From a checkpoint of a small mixture-of-experts model trained on Wikipedia: a variant of Muon for the experts.
Below are experts of layer 11 (counted from 0) of a mixture-of-experts language model. Rows are named router (the router's row for the expert), gate (a neuron's input weights, with its number), up (a neuron's input weights, with its number) and show model dimensions 192-255. Each number is 200 + 30 x the weight over its row's rms, rounded and kept within 0 to 999.
Before each expert's rows: a language model's description of what the expert responds to. This comes from a sample of Wikipedia text that the model never trained on.

# expert 21
What it handles: Personal first names. Given names and name fragments before surnames, often in tables and lists, such as John, William, Maureen, Penelope, Dr., J.
router,239,213,186,193,195,227,167,176,218,184,163,206,206,198,212,235,216,188,200,223,182,200,258,178,156,215,178,210,202,115,197,233,135,140,189,218,208,206,184,190,222,164,157,216,169,218,155,208,217,215,210,149,157,235,185,190,214,191,199,222,224,172,217,189
gate0,202,213,208,213,189,183,226,172,164,178,161,151,212,210,219,146,198,196,152,209,159,217,183,209,197,170,237,185,173,195,274,220,211,176,206,189,255,191,272,226,149,161,254,190,226,247,214,198,157,220,224,192,205,181,230,162,194,189,192,221,188,243,189,190
up0,209,188,207,222,223,155,204,234,175,138,210,244,178,208,197,232,179,184,193,196,252,225,222,180,222,269,267,229,223,172,153,149,148,247,220,178,179,220,175,189,256,210,148,240,202,179,241,225,271,178,130,175,232,165,162,201,160,213,198,190,169,206,179,158
gate1,197,168,167,171,235,147,194,196,210,196,192,207,204,182,236,169,240,225,222,252,212,175,184,154,172,198,216,181,238,213,204,230,158,232,220,169,242,255,263,206,184,199,167,200,226,191,187,216,156,180,184,135,236,121,171,193,179,226,160,173,233,207,204,190
up1,258,172,239,271,203,220,242,218,215,227,169,231,200,170,223,220,194,195,189,196,167,216,224,220,187,223,198,224,191,182,170,208,201,168,165,155,222,143,167,246,224,164,304,217,201,149,223,163,225,163,172,244,192,224,220,218,158,222,203,106,181,186,215,173
gate2,220,154,230,227,254,209,237,253,170,217,145,230,191,156,212,213,216,172,154,182,218,203,199,177,238,238,233,178,218,272,193,146,185,220,206,258,180,221,204,213,229,223,260,186,219,161,246,232,239,184,198,156,209,140,196,221,171,182,217,176,175,235,237,168
up2,174,227,208,209,154,155,189,173,219,210,221,183,212,196,200,218,139,208,262,214,243,183,160,162,252,154,164,196,209,178,192,196,199,175,234,173,191,205,217,172,226,182,224,182,162,145,165,209,178,179,203,226,215,268,227,244,175,179,230,202,191,218,221,214

# expert 30
What it handles: Time and event verbs. Auxiliaries and event verbs in dated narratives, plus year endings: has, had, began, died, broke up, since, 2-009.
router,115,209,182,206,184,223,185,191,205,160,202,175,210,183,194,205,194,139,196,238,137,210,203,201,203,140,194,185,204,217,227,151,198,204,212,200,213,256,167,233,202,175,213,186,160,190,190,224,229,159,184,202,190,171,139,252,169,211,213,165,170,168,259,199
gate0,184,229,128,226,219,193,234,219,181,176,166,164,264,252,147,216,208,219,201,159,193,252,184,190,271,232,201,190,170,203,191,227,242,166,167,197,148,254,216,194,139,197,200,191,211,247,210,196,180,194,228,192,252,140,224,178,181,188,181,205,140,212,199,215
up0,223,178,201,252,186,173,201,262,208,211,157,158,198,237,183,215,214,205,162,156,225,209,200,236,250,178,220,208,180,178,213,194,191,218,194,226,170,278,169,177,211,229,186,263,207,204,217,162,251,224,203,202,230,189,208,189,158,198,219,199,169,234,192,162
gate1,197,198,175,178,214,172,189,235,218,184,219,196,235,203,212,215,240,220,259,186,230,188,222,183,217,184,159,192,220,196,228,210,219,209,184,194,226,265,254,227,148,170,200,284,209,216,208,150,166,146,250,195,192,171,169,187,184,229,231,196,207,190,237,184
up1,164,211,200,201,234,217,253,268,200,219,198,208,186,183,171,154,181,193,217,232,200,171,210,188,227,159,129,199,232,167,193,208,151,152,166,158,249,177,232,196,206,203,228,134,176,204,197,226,190,141,211,181,161,160,168,155,206,161,173,152,177,190,169,218
gate2,166,182,256,249,232,198,195,193,174,213,136,239,224,158,218,192,191,169,178,199,190,216,203,197,201,251,225,185,224,258,158,134,156,202,177,177,138,178,191,189,232,197,169,179,243,182,194,200,228,182,232,158,197,132,208,237,161,153,217,195,150,198,176,205
up2,132,222,203,196,169,183,187,251,207,255,212,145,200,176,182,206,168,234,259,173,209,182,235,114,218,158,196,165,208,214,233,217,227,191,275,237,229,208,207,182,230,187,215,254,173,153,160,262,173,223,206,221,244,184,243,209,207,157,160,182,180,167,187,184

# expert 3
What it handles: Sentence-final periods, line breaks. Sentence-ending periods, often fused to a word end (ation., es., )., ".), plus line breaks, heading == marks and table pipes.
router,223,121,183,225,195,209,193,216,204,223,192,187,182,221,192,220,192,206,173,197,223,232,240,177,197,247,294,212,231,231,187,192,192,212,209,181,184,166,218,204,222,178,168,204,186,187,222,217,158,185,173,222,291,237,178,218,235,131,188,205,161,203,198,190
gate0,215,196,180,215,229,166,218,183,200,199,173,179,230,201,200,182,151,174,165,234,141,256,140,179,176,194,232,186,196,204,180,208,212,191,203,181,231,189,187,209,131,186,254,220,122,244,236,176,271,163,241,158,229,180,221,207,156,169,204,214,171,227,169,217
up0,211,189,218,220,192,177,207,237,205,166,228,236,159,188,210,205,165,221,120,179,240,211,184,204,196,177,262,168,200,202,228,195,187,246,230,170,187,190,188,209,177,194,172,223,190,219,249,204,223,241,202,159,247,210,142,196,150,235,219,175,162,212,138,153
gate1,271,149,157,194,278,242,238,253,222,222,203,137,236,213,239,177,213,205,226,182,163,254,230,174,208,208,158,179,257,247,155,187,222,194,246,183,209,192,210,237,150,149,195,265,204,174,177,172,249,262,191,190,213,175,244,183,142,253,196,184,187,205,241,176
up1,161,212,226,184,205,145,195,192,239,223,209,194,197,216,237,232,173,221,218,181,196,200,211,210,176,186,144,187,210,193,223,189,173,255,181,112,194,178,184,200,177,242,260,198,179,207,240,209,225,163,173,178,210,172,216,248,217,232,182,190,164,208,148,190
gate2,134,160,212,213,247,209,195,217,216,185,147,191,249,206,184,176,205,206,206,164,181,216,198,239,202,233,230,209,222,225,165,197,204,198,205,211,221,211,242,193,212,201,212,205,221,129,202,242,256,178,181,203,165,156,157,231,227,171,187,178,217,223,229,132
up2,222,182,196,239,206,196,208,213,213,215,143,186,212,188,142,199,202,170,235,162,223,198,186,218,277,174,210,193,242,214,193,216,240,247,227,247,189,200,229,179,178,147,223,210,201,142,146,231,254,197,192,209,165,251,171,206,233,204,211,192,204,259,248,175

# expert 55
What it handles: Heading markers, blank cells. Equals signs in article and section headings, the first letter after ====, like S-emifinal, and runs of empty table cells.
router,209,213,229,211,214,199,206,198,156,216,218,260,197,198,172,227,218,165,232,174,231,218,252,217,212,267,246,193,250,212,184,164,182,223,228,186,190,203,232,172,239,206,252,209,252,209,170,217,141,240,201,167,269,148,222,190,202,140,211,216,149,191,224,191
gate0,208,202,176,217,229,194,209,250,170,162,235,155,237,248,209,166,129,194,220,203,193,224,174,197,240,212,224,231,188,183,230,187,194,191,268,162,229,207,188,232,172,174,261,231,224,273,200,195,168,233,209,167,261,132,254,186,148,189,190,208,204,205,189,167
up0,206,223,198,240,205,171,230,226,184,176,180,190,162,228,205,215,172,192,167,231,194,202,180,189,233,155,206,209,186,219,157,161,153,247,209,194,209,244,152,175,243,223,170,257,226,165,230,237,205,226,158,129,243,168,240,193,150,228,213,173,211,189,173,144
gate1,212,180,215,209,236,207,161,215,164,178,193,150,232,222,275,187,248,209,238,183,170,260,212,218,193,174,190,182,225,159,197,196,182,194,169,189,193,237,267,184,133,139,205,246,185,149,150,179,188,222,201,171,245,153,192,170,186,260,237,176,180,214,189,177
up1,227,154,201,217,178,168,250,216,198,214,182,207,198,183,222,187,132,209,203,221,146,219,241,185,241,204,196,200,238,193,218,191,220,218,191,183,216,183,188,172,182,269,225,200,196,197,148,144,234,163,133,228,199,221,218,195,162,209,193,190,177,195,261,197
gate2,168,178,202,186,251,229,205,230,159,224,137,249,247,163,199,231,160,188,166,215,236,172,201,197,158,254,202,220,210,183,176,157,211,200,183,180,211,212,227,196,189,235,216,142,219,169,210,228,182,200,175,197,213,135,170,242,184,192,247,273,195,245,205,189
up2,200,195,219,229,167,181,213,207,178,224,205,224,189,186,207,237,136,215,219,166,273,145,163,155,262,188,204,159,212,264,277,197,231,221,229,212,181,201,216,188,193,193,242,210,197,153,194,224,216,139,217,218,174,209,222,207,181,170,211,237,180,237,196,221

# expert 13
What it handles: Nobility, titles, places. Royal, noble and official titles and saint or place name parts, such as Prince, Lord, Royal, Saint, Governor, -shire, Crown.
router,191,232,174,272,222,182,152,252,209,215,170,177,182,187,226,284,184,221,148,211,213,196,196,195,237,181,170,177,197,197,270,276,206,254,113,211,250,188,187,231,207,226,207,213,187,172,185,176,189,232,192,219,179,163,204,123,197,198,204,175,225,213,200,192
gate0,184,196,172,204,201,188,177,229,179,242,243,162,221,179,205,167,201,218,160,212,187,224,246,142,233,226,212,222,189,192,224,226,235,154,215,151,209,156,225,261,113,120,188,166,216,167,218,207,199,165,243,186,229,173,192,177,166,173,201,224,181,207,239,238
up0,220,171,228,206,205,143,188,241,227,188,171,181,214,207,170,169,219,198,206,188,218,212,138,219,181,201,251,211,203,196,178,180,164,221,258,205,184,228,160,148,212,200,127,242,201,207,211,256,195,219,147,164,209,224,187,217,194,230,193,198,198,200,164,173
gate1,223,136,177,200,241,203,178,248,201,219,204,200,242,202,192,226,211,212,161,210,196,237,192,189,160,208,247,133,222,181,248,212,171,199,192,198,191,200,274,218,157,183,177,203,203,155,192,199,184,225,223,128,246,124,189,204,195,200,192,149,152,191,205,210
up1,232,156,213,188,183,158,170,228,247,237,195,193,199,167,189,195,134,215,235,206,180,205,169,194,179,196,109,195,232,195,200,233,168,192,139,174,172,166,175,193,228,206,219,223,186,192,148,225,227,126,193,218,165,145,227,237,121,202,217,161,196,174,195,209
gate2,192,169,175,185,222,169,190,197,191,218,173,234,197,193,259,239,164,217,179,213,253,197,194,226,187,255,220,195,237,228,200,164,186,184,194,259,160,203,190,215,223,204,200,228,220,208,201,210,219,169,194,189,116,133,253,254,161,163,231,203,178,210,219,174
up2,159,197,239,252,190,207,212,235,192,201,209,168,201,208,150,216,187,208,237,177,218,183,183,186,234,134,145,210,195,235,243,199,256,191,186,213,195,244,247,151,143,207,216,187,189,134,184,157,173,224,212,239,262,194,209,211,173,176,228,200,186,195,198,224

# expert 47
What it handles: Taxonomic name pieces. Inner word pieces of Latin genus, species and family names in biology articles, such as idae, ensis, osaur, plus animal nouns like beetle.
router,232,207,226,186,255,189,228,210,219,173,211,171,179,265,214,134,170,217,168,240,249,210,275,230,222,220,129,279,188,162,169,206,219,198,188,210,173,224,183,222,148,204,172,248,232,201,205,172,239,225,263,230,118,242,218,210,229,193,182,221,217,232,248,231
gate0,189,205,178,171,186,210,209,241,159,140,193,183,234,240,228,179,170,169,205,191,188,250,207,195,223,168,199,228,170,193,221,192,243,233,162,190,240,178,255,150,189,202,248,201,186,240,227,198,174,206,210,199,214,158,242,202,223,198,239,214,153,248,181,231
up0,214,202,233,220,198,150,214,193,262,215,201,183,236,210,137,212,222,216,168,224,214,210,149,214,252,213,232,216,209,203,205,216,142,183,263,222,211,218,154,238,217,196,166,223,215,192,189,197,211,255,152,180,230,242,213,193,175,197,208,161,224,200,160,144
gate1,251,150,174,194,227,215,183,226,231,195,187,187,270,216,274,174,210,209,231,205,184,221,177,214,188,193,181,172,226,231,222,179,184,195,187,217,193,189,217,161,130,212,223,196,198,153,191,114,153,204,181,178,241,148,232,143,182,197,196,215,203,165,177,169
up1,186,198,232,195,182,204,216,265,236,201,186,186,225,145,194,246,191,228,184,208,163,225,193,196,269,234,186,171,242,203,235,217,216,211,172,166,216,159,206,158,194,225,195,165,206,179,199,196,203,176,192,238,200,205,145,279,180,238,192,178,202,201,223,251
gate2,189,251,205,195,241,184,205,213,185,214,175,213,207,185,260,214,242,172,160,168,188,198,206,235,197,225,250,217,179,214,158,184,235,135,208,199,206,184,178,148,155,248,235,158,207,188,203,180,198,180,194,198,183,123,196,277,208,179,193,215,178,245,192,178
up2,145,221,220,265,187,180,179,215,212,216,202,202,220,172,183,153,183,198,258,226,251,186,223,187,197,172,159,172,182,251,217,181,189,243,211,217,163,207,221,202,251,174,210,204,209,162,181,210,195,190,233,168,210,255,191,199,176,195,199,199,208,182,211,181

# expert 43
What it handles: Table header separators. Pipe separators and column-header abbreviations in sports and statistics tables, such as GP, W–L%, GF, GA, Pts, and percent cells.
router,217,187,183,179,201,200,215,159,155,214,155,164,210,199,210,211,200,218,203,252,179,236,187,220,223,198,180,242,219,219,190,188,179,228,223,160,206,239,252,249,200,171,239,188,231,213,199,164,192,243,193,180,247,148,168,233,221,221,231,151,234,245,199,184
gate0,198,237,185,152,247,169,194,157,170,185,157,193,218,215,199,186,171,174,184,225,187,231,162,196,175,228,155,225,177,187,210,234,223,140,193,174,219,193,285,201,136,203,223,203,189,239,160,160,168,197,223,195,227,190,177,164,160,144,215,218,231,271,212,194
up0,216,208,258,172,228,175,205,222,191,240,187,181,186,208,207,167,183,171,180,178,219,242,164,231,259,198,230,193,229,198,204,174,184,177,215,215,176,215,218,197,216,203,149,233,164,156,191,201,218,235,208,133,230,178,211,215,199,232,180,136,196,209,141,199
gate1,211,143,165,194,220,191,199,159,216,172,183,185,215,268,243,229,215,214,241,252,185,196,247,182,173,156,190,142,212,220,213,233,218,198,177,165,208,247,248,206,174,130,216,206,197,157,256,145,203,192,199,187,243,97,184,166,150,254,212,173,187,220,231,179
up1,205,203,206,187,149,192,262,211,253,237,133,207,197,176,215,204,117,221,140,214,211,214,237,184,189,185,178,143,197,206,235,213,217,207,147,153,193,187,222,174,213,226,206,172,191,147,224,201,233,183,208,209,171,212,183,229,195,218,189,163,174,190,228,234
gate2,191,182,198,198,236,199,181,196,173,167,182,222,227,187,247,201,201,195,197,212,180,203,208,252,204,231,239,167,231,229,172,182,179,152,223,199,157,241,199,198,214,174,230,138,250,210,249,181,193,199,203,167,201,85,224,273,176,196,197,166,160,218,172,157
up2,227,211,243,221,173,195,178,202,233,222,236,205,189,193,189,226,175,202,240,163,219,202,177,143,264,175,175,222,172,238,246,209,205,200,279,234,205,186,267,176,184,178,212,255,204,159,190,203,202,187,186,210,219,257,238,174,211,204,180,252,153,194,228,237

# expert 9
What it handles: Numbers and scores. Digits and number words in scores, tables and stats, especially tennis set scores like 6–4, plus finals, round, loss.
router,171,152,232,274,234,171,258,206,250,184,210,196,264,221,241,235,199,193,208,208,191,179,200,238,215,163,229,164,205,191,213,175,231,283,277,234,202,181,206,184,280,189,246,155,207,221,203,223,213,189,140,187,187,189,216,272,221,244,229,186,167,253,196,204
gate0,216,217,163,188,201,187,173,170,184,184,205,211,254,273,203,182,180,182,209,187,189,226,203,186,211,262,173,222,194,195,219,206,231,180,201,164,195,175,293,166,151,194,258,166,227,211,244,165,202,209,239,189,212,147,187,151,185,144,223,185,200,194,180,231
up0,217,166,217,205,206,170,170,209,198,196,195,216,198,247,174,175,244,222,168,186,208,188,202,217,235,244,203,203,183,182,227,200,172,230,211,193,210,212,201,201,237,212,200,229,248,201,243,160,205,220,196,155,197,131,170,128,152,180,210,125,215,157,172,238
gate1,178,172,143,231,234,185,177,223,207,143,163,179,261,193,230,202,204,190,234,195,221,225,204,202,167,167,172,207,195,222,194,226,219,181,174,217,201,204,243,195,190,137,232,248,224,255,242,108,199,234,217,141,237,172,199,155,196,231,222,173,179,190,216,215
up1,205,111,238,193,207,170,212,191,243,183,175,223,175,176,195,211,162,251,197,255,196,205,195,188,228,212,209,156,206,198,198,243,209,202,225,211,205,211,168,219,211,237,227,168,171,155,194,228,209,159,185,190,230,197,207,219,172,208,175,143,193,193,154,198
gate2,141,192,167,169,240,225,218,187,219,165,133,260,227,161,243,243,242,208,191,198,167,232,218,218,186,237,243,220,217,196,180,169,217,231,168,179,184,193,189,156,268,194,234,176,261,214,169,214,220,127,172,179,156,108,191,250,187,203,207,193,217,223,169,199
up2,154,186,221,239,189,200,198,211,192,223,177,227,179,180,214,274,184,217,279,172,216,213,168,176,263,210,178,233,203,219,236,176,261,219,213,255,229,191,256,179,237,184,224,201,159,197,150,239,206,159,226,147,146,176,225,192,166,183,187,166,194,245,203,251

# expert 59
What it handles: Clause boundaries. Sentence-ending periods and clause-linking words starting time or condition phrases, such as in, when, during, until, and , but.
router,131,189,107,174,199,199,191,120,258,182,220,172,173,209,182,183,207,194,247,263,150,214,200,198,225,208,221,157,203,161,199,190,199,190,246,144,201,171,201,229,215,164,195,231,184,209,165,185,213,128,186,186,230,235,234,218,189,164,218,230,158,153,214,246
gate0,193,248,212,195,215,191,229,202,169,169,229,168,247,239,208,205,182,185,221,251,204,214,214,139,203,241,204,210,230,200,240,246,220,138,207,172,232,227,250,216,114,193,263,223,146,201,212,157,174,163,228,177,221,176,197,165,197,183,212,181,168,228,227,187
up0,185,231,218,187,190,191,192,255,188,151,225,188,187,231,155,198,178,134,211,235,242,190,182,193,232,209,281,142,221,185,181,206,201,144,211,181,171,269,199,188,196,166,182,234,174,132,214,198,200,188,193,135,229,216,195,173,188,212,217,180,182,221,170,204
gate1,215,147,176,222,236,162,183,200,191,126,220,159,192,244,210,232,231,181,212,241,222,199,228,178,196,180,140,185,230,226,173,253,238,210,251,164,205,179,234,171,171,137,233,193,235,198,161,186,158,243,169,196,228,154,180,161,148,208,237,223,175,184,232,223
up1,230,175,221,125,190,255,272,247,218,239,141,222,213,162,201,150,127,239,187,217,152,245,190,229,208,198,196,176,187,208,183,143,171,264,161,138,180,251,197,195,214,209,198,219,187,163,221,234,214,120,183,235,198,189,213,216,194,229,158,176,129,208,184,187
gate2,221,193,233,204,190,186,215,177,215,202,155,234,193,185,204,211,230,130,176,199,169,192,184,208,203,245,218,174,219,246,160,189,225,211,166,167,227,183,171,184,154,246,216,146,263,205,206,163,245,166,196,198,178,134,252,227,175,193,220,230,192,160,212,137
up2,208,215,203,254,242,183,208,217,220,211,221,182,199,193,207,184,200,201,219,202,235,207,184,173,238,195,180,187,217,238,166,220,215,227,197,220,181,181,228,178,199,186,261,236,156,209,184,171,177,185,181,162,192,242,247,218,174,168,170,170,205,188,225,190

# expert 27
What it handles: Articles and conjunctions. Function words joining phrases, like a, an, and, the, and fused forms such as ", and", " in a", " of an", " is an".
router,250,193,183,167,225,254,213,208,185,166,238,266,262,187,225,209,180,199,231,135,193,220,225,173,207,257,252,195,210,190,199,153,183,203,199,207,184,213,168,228,255,126,160,227,246,184,175,159,197,192,207,247,221,205,206,212,239,195,224,205,175,213,223,208
gate0,206,232,161,226,216,175,273,218,202,216,182,178,204,226,205,181,174,186,255,237,203,220,167,216,228,180,169,240,191,248,159,233,215,140,192,209,223,158,210,209,124,156,242,163,249,217,192,233,186,191,207,165,198,241,213,198,216,181,199,221,183,206,207,185
up0,232,170,229,222,197,144,228,255,217,191,157,143,195,229,233,146,192,191,249,211,241,244,154,240,208,165,198,226,175,238,144,175,184,225,229,179,169,201,202,191,206,176,184,218,242,147,169,190,202,218,181,181,240,225,166,221,186,240,157,186,177,171,155,169
gate1,183,187,138,224,157,186,215,198,203,171,227,178,234,248,281,196,231,223,181,210,229,208,223,147,164,151,199,152,277,252,227,211,232,203,135,228,224,174,207,151,174,144,198,194,221,212,189,184,217,199,205,224,206,179,179,129,186,216,186,191,212,184,236,210
up1,237,198,222,174,230,198,206,215,216,268,186,182,177,176,215,173,181,201,196,261,155,204,212,191,192,206,170,222,207,201,225,205,187,198,171,145,240,255,216,199,170,190,208,211,187,209,220,195,197,160,155,227,185,173,161,221,166,181,205,217,152,233,222,232
gate2,203,169,223,175,245,187,210,183,167,205,163,256,267,202,199,178,206,123,180,213,233,189,211,210,217,272,247,228,227,194,178,169,187,185,147,242,210,198,232,202,201,290,232,164,269,164,220,185,214,115,133,234,166,149,189,235,198,163,207,186,213,161,220,158
up2,211,209,205,223,149,191,232,208,248,224,195,198,186,243,199,222,156,193,236,198,284,170,172,199,227,146,228,177,208,212,205,197,222,235,228,237,169,218,267,218,213,204,215,233,173,144,193,179,203,145,188,226,219,242,221,238,192,185,170,153,229,173,239,180

# expert 39
What it handles: Mid-word proper-name pieces. Consonant-heavy pieces inside place and personal names, such as qu in Barranquilla, ern in Kelstern, n in Brecknockshire, inn.
router,228,205,191,224,192,187,221,228,211,213,228,197,194,180,243,222,238,257,244,203,236,159,256,253,202,178,221,202,196,185,207,174,236,229,150,207,233,231,216,171,181,231,214,159,154,205,217,153,227,208,220,199,181,158,186,162,126,226,233,187,250,213,217,184
gate0,197,234,172,172,258,172,184,213,164,189,213,196,267,167,200,182,205,194,165,195,236,220,170,167,225,178,150,215,228,239,234,200,215,193,188,184,181,156,297,215,185,203,192,199,166,186,167,188,188,209,210,177,252,165,221,135,191,141,196,219,206,206,180,212
up0,244,167,260,208,141,220,190,226,189,141,150,196,159,263,238,190,197,176,173,226,173,195,160,225,214,179,204,176,241,194,220,186,161,202,285,229,180,248,182,190,268,177,133,227,179,239,268,248,236,253,172,183,218,158,195,212,165,209,220,192,218,212,152,141
gate1,234,194,185,203,233,196,164,195,203,183,197,165,213,254,203,229,223,236,229,255,207,215,204,185,178,147,198,150,211,217,218,229,157,221,216,189,204,241,232,180,128,131,183,197,208,155,178,206,202,183,145,197,245,156,206,170,166,242,192,209,190,194,204,169
up1,182,197,233,185,217,195,237,244,247,199,165,173,198,224,193,211,160,250,191,219,169,192,178,163,193,214,217,152,178,223,232,200,173,259,180,172,214,187,209,190,181,190,202,164,172,152,176,207,244,188,141,238,211,199,183,234,155,172,212,224,171,218,217,180
gate2,156,216,182,210,233,194,177,216,208,237,220,182,220,177,226,231,215,232,192,174,202,199,161,240,223,226,256,199,227,237,194,155,231,173,161,201,143,214,164,259,177,246,244,151,239,200,212,202,189,196,210,196,189,145,187,238,144,239,238,245,216,169,232,126
up2,196,213,228,252,204,165,188,173,232,207,192,218,180,165,168,189,169,191,238,207,259,153,196,137,190,152,153,186,186,186,189,231,206,216,209,226,180,229,218,165,165,164,183,214,209,132,186,236,196,178,207,241,238,194,235,237,186,150,177,195,96,243,161,250

# expert 15
What it handles: Abstract noun endings. Ends of abstract nouns and discourse words in expository prose, such as shortages, reliability, challenges, costs, plus However, because, Although.
router,124,201,195,271,207,230,236,212,239,224,262,177,194,174,166,200,177,178,219,182,192,170,226,196,220,164,160,137,197,160,186,161,197,185,224,235,175,254,145,235,249,232,222,218,237,174,212,251,270,135,207,223,185,196,234,221,227,210,222,221,188,156,253,229
gate0,215,231,174,168,213,239,264,162,200,198,224,181,261,227,166,172,167,201,178,211,209,204,203,148,214,188,164,205,199,179,152,205,261,187,212,124,199,201,235,201,143,199,207,217,224,199,179,202,173,196,225,204,207,163,203,189,205,169,211,232,191,187,217,182
up0,211,183,208,203,172,195,193,212,213,191,207,178,211,255,134,157,172,219,194,198,220,189,208,176,178,167,204,212,216,176,145,184,203,216,235,163,198,235,169,190,244,187,144,226,263,155,207,200,211,219,188,168,194,161,175,174,196,191,199,201,218,156,200,136
gate1,220,199,139,166,259,182,205,202,189,195,217,147,226,289,212,227,252,207,240,218,205,234,200,196,236,137,217,161,230,232,222,161,204,198,214,168,191,270,237,181,129,137,209,277,180,210,187,188,171,262,202,159,228,200,163,175,159,200,234,211,120,209,164,196
up1,225,200,226,208,219,175,218,199,212,196,192,144,187,231,173,229,168,236,211,242,203,196,160,233,252,136,196,137,179,203,198,189,166,253,171,188,210,230,235,202,217,160,228,185,158,195,132,200,207,189,165,240,229,210,169,179,246,192,226,194,177,157,197,168
gate2,173,214,234,187,222,177,204,219,204,189,164,219,248,194,192,171,257,176,162,189,183,199,142,187,212,215,210,183,202,201,151,172,230,167,205,231,193,236,182,176,213,226,261,201,247,229,231,263,199,221,190,154,193,141,218,270,235,176,198,240,126,218,219,165
up2,190,224,193,245,143,153,160,224,213,207,201,193,211,178,211,214,164,203,222,187,247,159,178,190,248,156,208,223,160,207,189,171,264,198,260,280,207,203,216,188,194,200,207,195,184,176,196,265,225,201,236,217,229,211,222,231,206,203,177,184,108,233,204,231

# expert 10
What it handles: Award and competition nouns. Title nouns ending award, event or release names such as Award, Series, Cup, Championship, Album, plus score and chart-week digits in tables.
router,164,188,214,273,179,250,252,249,211,259,111,215,168,215,193,212,215,196,218,206,210,209,199,179,186,184,186,137,206,241,174,234,198,205,187,263,149,207,199,218,208,247,275,221,198,183,213,177,180,253,193,237,222,207,200,218,196,229,191,218,130,224,178,174
gate0,215,191,205,161,212,189,198,190,208,177,223,169,241,276,175,233,166,180,197,263,189,200,218,165,240,209,199,221,196,199,211,224,232,162,217,178,220,215,267,199,108,202,198,197,197,247,217,235,188,232,254,171,178,209,198,197,236,169,217,201,152,184,205,211
up0,208,137,214,161,167,178,154,267,242,152,206,184,172,257,185,207,151,222,198,210,221,233,192,241,195,161,254,197,244,210,171,141,205,213,238,163,211,219,204,175,234,202,153,237,161,201,212,237,202,251,199,194,174,160,209,190,175,230,162,185,181,188,156,187
gate1,189,155,165,178,216,153,227,228,204,197,234,151,216,248,253,212,253,243,224,246,232,189,220,157,227,167,206,155,227,227,224,253,200,211,239,187,231,205,193,196,136,145,226,266,250,177,219,188,151,221,185,159,217,176,215,132,173,219,193,216,143,207,219,183
up1,208,150,202,237,210,180,242,227,225,192,212,180,216,187,181,196,184,221,218,198,206,203,167,213,203,241,185,202,209,197,216,201,214,245,132,167,258,180,200,194,203,230,264,200,169,167,126,174,199,172,182,239,185,194,198,182,186,216,160,182,179,196,172,215
gate2,195,163,215,177,230,184,203,207,164,195,215,214,200,207,181,184,250,195,210,199,210,208,190,204,223,230,231,180,183,215,167,153,190,182,159,217,174,233,160,185,178,232,205,131,254,156,226,212,216,183,146,204,218,127,227,279,188,195,225,241,191,186,169,159
up2,180,220,169,248,169,202,210,222,193,231,237,173,202,190,168,188,246,168,270,185,208,189,193,147,248,138,220,223,183,222,223,133,211,180,173,196,177,228,199,141,196,184,198,200,197,194,162,232,152,172,169,185,183,233,253,209,207,166,178,209,186,211,247,227

# expert 62
What it handles: Initials and name pieces. Capital initials and short syllables in personal names, especially South Asian names in tables, e.g. U., J., A., Payal, Gayathri, Mac.
router,272,212,185,235,205,226,228,189,233,181,162,164,276,226,114,214,216,201,161,243,200,196,254,184,186,200,183,248,201,198,245,207,197,187,159,153,221,203,221,196,140,136,213,185,165,213,199,192,187,195,198,198,237,275,231,132,191,195,214,197,183,230,212,214
gate0,250,199,207,175,194,222,242,189,214,192,165,137,270,214,187,201,186,181,232,182,174,211,185,191,246,181,153,222,167,217,256,212,192,197,191,211,228,243,252,203,168,156,234,190,231,241,197,184,181,185,224,191,249,167,168,170,213,181,239,198,172,228,211,187
up0,162,169,227,220,225,165,187,243,211,203,203,194,211,240,172,241,191,222,169,194,255,224,181,201,203,207,271,187,239,212,171,234,151,212,203,165,192,169,206,127,224,214,189,255,187,189,219,226,238,260,161,160,185,222,195,207,186,200,182,200,195,177,183,182
gate1,180,199,169,178,248,183,168,208,221,182,182,197,205,234,230,182,246,217,201,238,236,187,196,190,177,176,196,208,203,219,227,181,180,216,201,141,192,229,233,210,166,121,204,215,236,182,224,150,159,209,213,215,232,174,198,162,177,205,228,187,152,186,227,175
up1,212,189,219,176,194,147,224,237,283,241,191,189,162,164,224,218,155,237,189,200,240,220,151,182,207,189,185,207,241,263,186,181,203,218,160,158,237,204,228,166,241,198,215,211,161,197,209,198,204,190,185,213,192,195,185,212,196,188,178,165,184,207,185,210
gate2,181,190,207,174,221,206,218,186,197,247,152,191,236,212,177,165,224,186,150,190,158,198,182,175,180,277,205,219,205,198,161,156,225,170,217,190,186,194,202,210,189,204,195,173,211,174,271,227,197,166,162,210,173,146,183,240,182,139,244,234,216,196,220,181
up2,169,196,209,254,164,183,204,191,236,184,167,192,181,204,163,235,168,182,240,200,250,189,152,176,267,170,225,176,179,239,243,208,197,259,185,188,224,225,222,190,197,209,216,237,197,210,181,170,209,214,210,194,172,183,232,180,231,144,168,185,183,234,185,182